From a checkpoint of a small mixture-of-experts model trained on Wikipedia: 64 experts in each of 10 layers, 96 clamped SwiGLU neurons an expert.
Below are experts of layer 8 (counted from 0) of a mixture-of-experts language model. Rows are named router (the router's row for the expert) and show model dimensions 256-383. Each number is 128 + 24 x the weight over its row's rms, rounded and kept within 0 to 255. Numbers have three digits each.
After each expert's rows: "comes after" lists some tokens at least twice as common just before its tokens as in all text. This comes from a sample of Wikipedia text that the model never trained on. Tokens count by the router's weight.

# expert 10
router:155114123166124116150113156144146169103150115123104121127098128072124095118136118137177141145093148120106164153136164142148099158111110122130135150095139127137130098115071104163085132117116082095121163128098109106101147128127126113125110107117124105172144156130118131119157146101131105130098125123123098111139113129135139085136130167162077143122163079097096153102153094151117102134135
comes after: ".", "\n", " =", "==", " ==", ")"

# expert 60
router:112053122136127136153092143121143136129133123121124099129111135116146070121099115115155128169112179124093162108119144135145142157124132180141146134128159137161124100080120123122109153159125145127158129148113130121143140107116144132080078133123092110143124163159121143111146112100103131137159113142112121115138090090105135092168126153149093080125094088125124146097151123114112089130172
comes after: " the", " a", " ", " as", " (", " Party"

# expert 43
router:157105163141128109143094159155118152103126106123094110155131122119183121110109087140078108156133184078120167139152128158151170167106082132116090122083122143159120128131107086115155141155121118119166168121123134091166146130107125172074113085109140128152121136140131167171142122064116138152134142115109120082150101106136129121119112158172109139152134161085155138067143087144122125123158
comes after: "\n", ".", " =", ")", " 0", " 1"

# expert 22
router:178130128148172132171103137159148108138130097133119117144097083114153122107087148117136116136111168108080124099178139107108109166105107152130120149117160125129133087117084089115129162142104138161161095158102112108118116103117138155117073109110128111126135147178132138164117132125093130125126158155099101137142096120161147121113147135156097108141167076125092130113123120159098103132156
comes after: " |", "\n", ")", "==", "/", " /"

# expert 28
router:111096100152117160125085125137143131121098106108121135165110117126142079149124158120141118159087135133119168144146126142142115124124093117133105128097140141164138097126095119104093159098127096114123104143128108112119130122122098161130088112129114088126137127132086164114139122100143161142110116126109071115144105127152126086145110139121105137118137097114123113086176112166110120112129
comes after: " of", " by", " to", " was", " in", " with"

# expert 38
router:148122114139111152182122122149127144120100128097107114158080127101174124135082109135122144127123143085118147129198115141161164148159125112097179132110130135129124086128097090163133135176115118124145173118071104120141134140113095173111125113109093101152135171111131138134127143097136116103133132184119090115153099082114075066118111147122129160147140130062092161086113093145107140152133
comes after: "\n", "|", "==", "===", "\".", ".\""

# expert 8
router:130124112129163132166079151142169112137105114096107122133125081130136110112091112105137101114093162138092155118146125112122114160138102157094141151076142173152137137124125113131128211156120110136122189151117123124135133103103137130116127131108100098172134120187115149154103099101147177122120136170107116104121071110132119129122115143152125154183166090109094182098163141159145100159164
comes after: " |", "-", "|", ";", ":", " /"

# expert 29
router:158105162117143137110120125139134148115155110131083149126119078100148058125149154147138103136145175121133193107154118150126111137138076142115098149105144112123134089118080118128107162157131127128132139138088112103160158116139136158122089104098083112110120183157140144127129104113126104105150126130142093103116113111162143118090147144166114121133144095123118155120131117139093133113146
comes after: "\n", ".", "==", " ==", "===", " ==="

# expert 46
router:120109093131160131122080110146146146090131146084136165152096112065146091113086099129093139147133139104103169137172140147137148115074106144120118095120141146173124095156139112137124135148125115098149130135099122113149137141106096186102131094117108083151159182136109138128129126090119132131127118151114084127130117126132049100143120165150102145169137113105111150075122139147114130130175
comes after: ".", " =", " was", " also", "==", ".\""

# expert 54
router:139128104146107099123115152152151137105104139092101119154118130104155076132135103133122119179080145113114141175109147087135137154142113137105089157109188138138088084165125108117177167154121124119164130115117113114129136123122144094089108172129117103186152144167082165163141102128123167163134173135105104109110109130116141091117120139142103099157165099116091118099131147135125102127129
comes after: " |", " with", " is", " as", ";", " for"

# expert 21
router:138090104132114129127144130122165144131119139113118132120112130111144104106101104137107125137104142146118146150150167110151159108104098133106142091039131159120089134119126105184128153116070094098136147127128129112106098121128112155130109131149111098184113133167104145150162115093099141130090119155113111128137123083104128110152109138153102104152141127125090154084129158131118152131128
comes after: " |", ";", "|", ":", " by", " USA"

# expert 56
router:126132136148116166182105130160147141131083125107130114136125142117174110102099125117139132189118172142117140111172139078121142145117107160119092131133094173126122110154097128111160161133104118097135146117097100124116101123101115153136070140155133104154124188161136135135142124091126142122118144175131119118122085117095113084118170136159068099130161103143138140100125118119117101141151
comes after: " |", "-", " the", ":", "|", " ("

# expert 39
router:163128068147136170160111131137123136116124108132142144124117135093142103142100146130153124122108155109121165121175104127127195168175109155160131155092127119121107091139143069160099150135116130128137109142097099132119124125141102138104084100145085103156170131174130128122138091116131137136126154109102103088135082134141098076128133133124131131121110151108116143090169121169135141136149
comes after: " the", " The", "The", " a", " film", " first"

# expert 37
router:139098132147116162121132121151148162123121128121097135144116114096163113095075119112130106120085135130097193163186139158134127168152123108139117141096106155130102110131102090141152135108100093136136130142088103116156087136102093151122112112140112065179159135139109158089136090094122128114125159146132072132124135131134131080102119149120100132152131117069101131075144120148147137124131
comes after: " of", " in", " the", " at", " for", " to"

# expert 55
router:107054133122155160137101131148131136110152112127122126117078093104146090137105093142095107143123167138083118130120148136111143129123122150158113149066133118125129092124092113123111142162108128134131132156082089122121140115146139141086094136105122126144140148152112178142141153112124151146129138169128126091135128138112155144127144141124134136123123075105126153080151131125123110150141
comes after: "\n", " ", " United", " is", " 0", " It"

# expert 48
router:119110094120110151148085156135107154136127139100105157146098127111121113138135112105158105122156135130149138154160133114131159163121116097097128132073149165145105132103111120176132125135127084118144120135119129127134089109177124157088101154104079062116142171154119136122156133079129131138142110109102122108179103141146105120126118150144103150153151116079103128101166075150142101107144
comes after: " |", " in", " the", ":", " a", " from"

# expert 58
router:111128099131157147141106101146140144097103129145110128167115080107161121130138154146161134173125158109098157119153107126110169149123116126122166147097142123137148135153109121141137148153129090115152140165142106146141139118095127181104080137072137117173180148117129191157138113087103166101115200136086103133144121153136098129146132189153098114178164099083091162098133106131136090113140
comes after: "\n", " is", " species", "==", " are", " found"

# expert 15
router:148119089110141113159103105136118141130092119116099137128153111120126091087122126132149129172140122121108130164141133113072162158154099136090130123102128140142103131139111086140126130129103131118141167114156140094170102113109095170096120110113112114144155139134124151142150118090117119140111166125104098089129086131140095100109126136152088099177122129081110154110118062191125107120138
comes after: " the", " a", " on", " at", " into", " their"

# expert 47
router:125101084125139145141104137153110139137139095132102106176106133108119102101102124099111113122124145093106147122147134132133165181135078179128140167089137166132147102150117113154120144111154131114151142158093126138125144101107093150115120141119117108144136135168123147161145115066138143120144162137119117119156104123122129111080162139130127107151164074102118152056191114142094113091139
comes after: "-", "==", "|", " (", "===", " •"

# expert 14
router:121069102141131138154085092141144132076120135122126120137123117114180086097147136147127096108136163120121147113125128123128130166109082142150131111091133145129123126149089065165115165127133105105160179152122148130129121130103131099123096112085134140176161168171083137142134131113144125129102152118096132115151112103123120116118109162156103152109142068113115183072167096139143105140182
comes after: "\n", " ", "==", ")", " ==", " Title"

# expert 45
router:184115139151128145152144110125151152109141110116109133139128120122124094097104128155153106149087129098122146131186125151126188143118121151136104128095134163109134087149134086119113129092124087101127129156118133145158105095101090131103093090104092080149164135158100144142151083102130136097125194106059095142156113131147110111125124136127089092161122139092128134075157091154101136117145
comes after: "'", " as", " of", " with", " for", " a"

# expert 41
router:138077110144126139146132122160119153097110129111095156164108101102153118127108138118144131147139140133120112120141116114137163136150122149120122137106142153122106088144116106144116162093086126075123124154094096136157121114102101140122081124082089116137134143142093165142167120107141141147115155115143105128157089132101099117144143152130098099146141125079124132096155113123120136102144
comes after: " the", " of", " United", " New", " U", "S"

# expert 7
router:147116129082154130153120110188161151081137076101123124130120127110142103117103121089116138164140127114140156128163096125094136152112072122075141122123154118099095084108122143119131142117131079113129132164085135115156129121127126143126099102107128119156162140130097149120156107131106148133090125127051098124132139142173127081142123164142106139162125083104140166094136122148145113143138
comes after: ",", ".", " and", " where", " which", " but"

# expert 19
router:091130124145121126138105091120127138113112126135106153154100113130192108092079139083157120129111132114096181129163100145149154136095133112140128168101093145136124139135102069126157136098070074136133118151127122140165098090052099182104122129151111077133138122126124167141113127080103159123148157111111109127158102134114114076139145172122132119111190122104112110063131133136128127138148
comes after: " of", " in", " ", " 0", " 1", " during"

# expert 3
router:142076151173134121163121120162126124113118124136133100163093112149098087102140111155149100170105119098104118149140102146157154157120111148107121132088141123123103104117110088128102144129136108091112145145131154149131090103134110137132096066123135072126131139123120167154162118059129155143104161110084085129147106111121121056167142153118081112141160110106102151107147104175142149118129
comes after: "'", " his", "s", " with", " for", " their"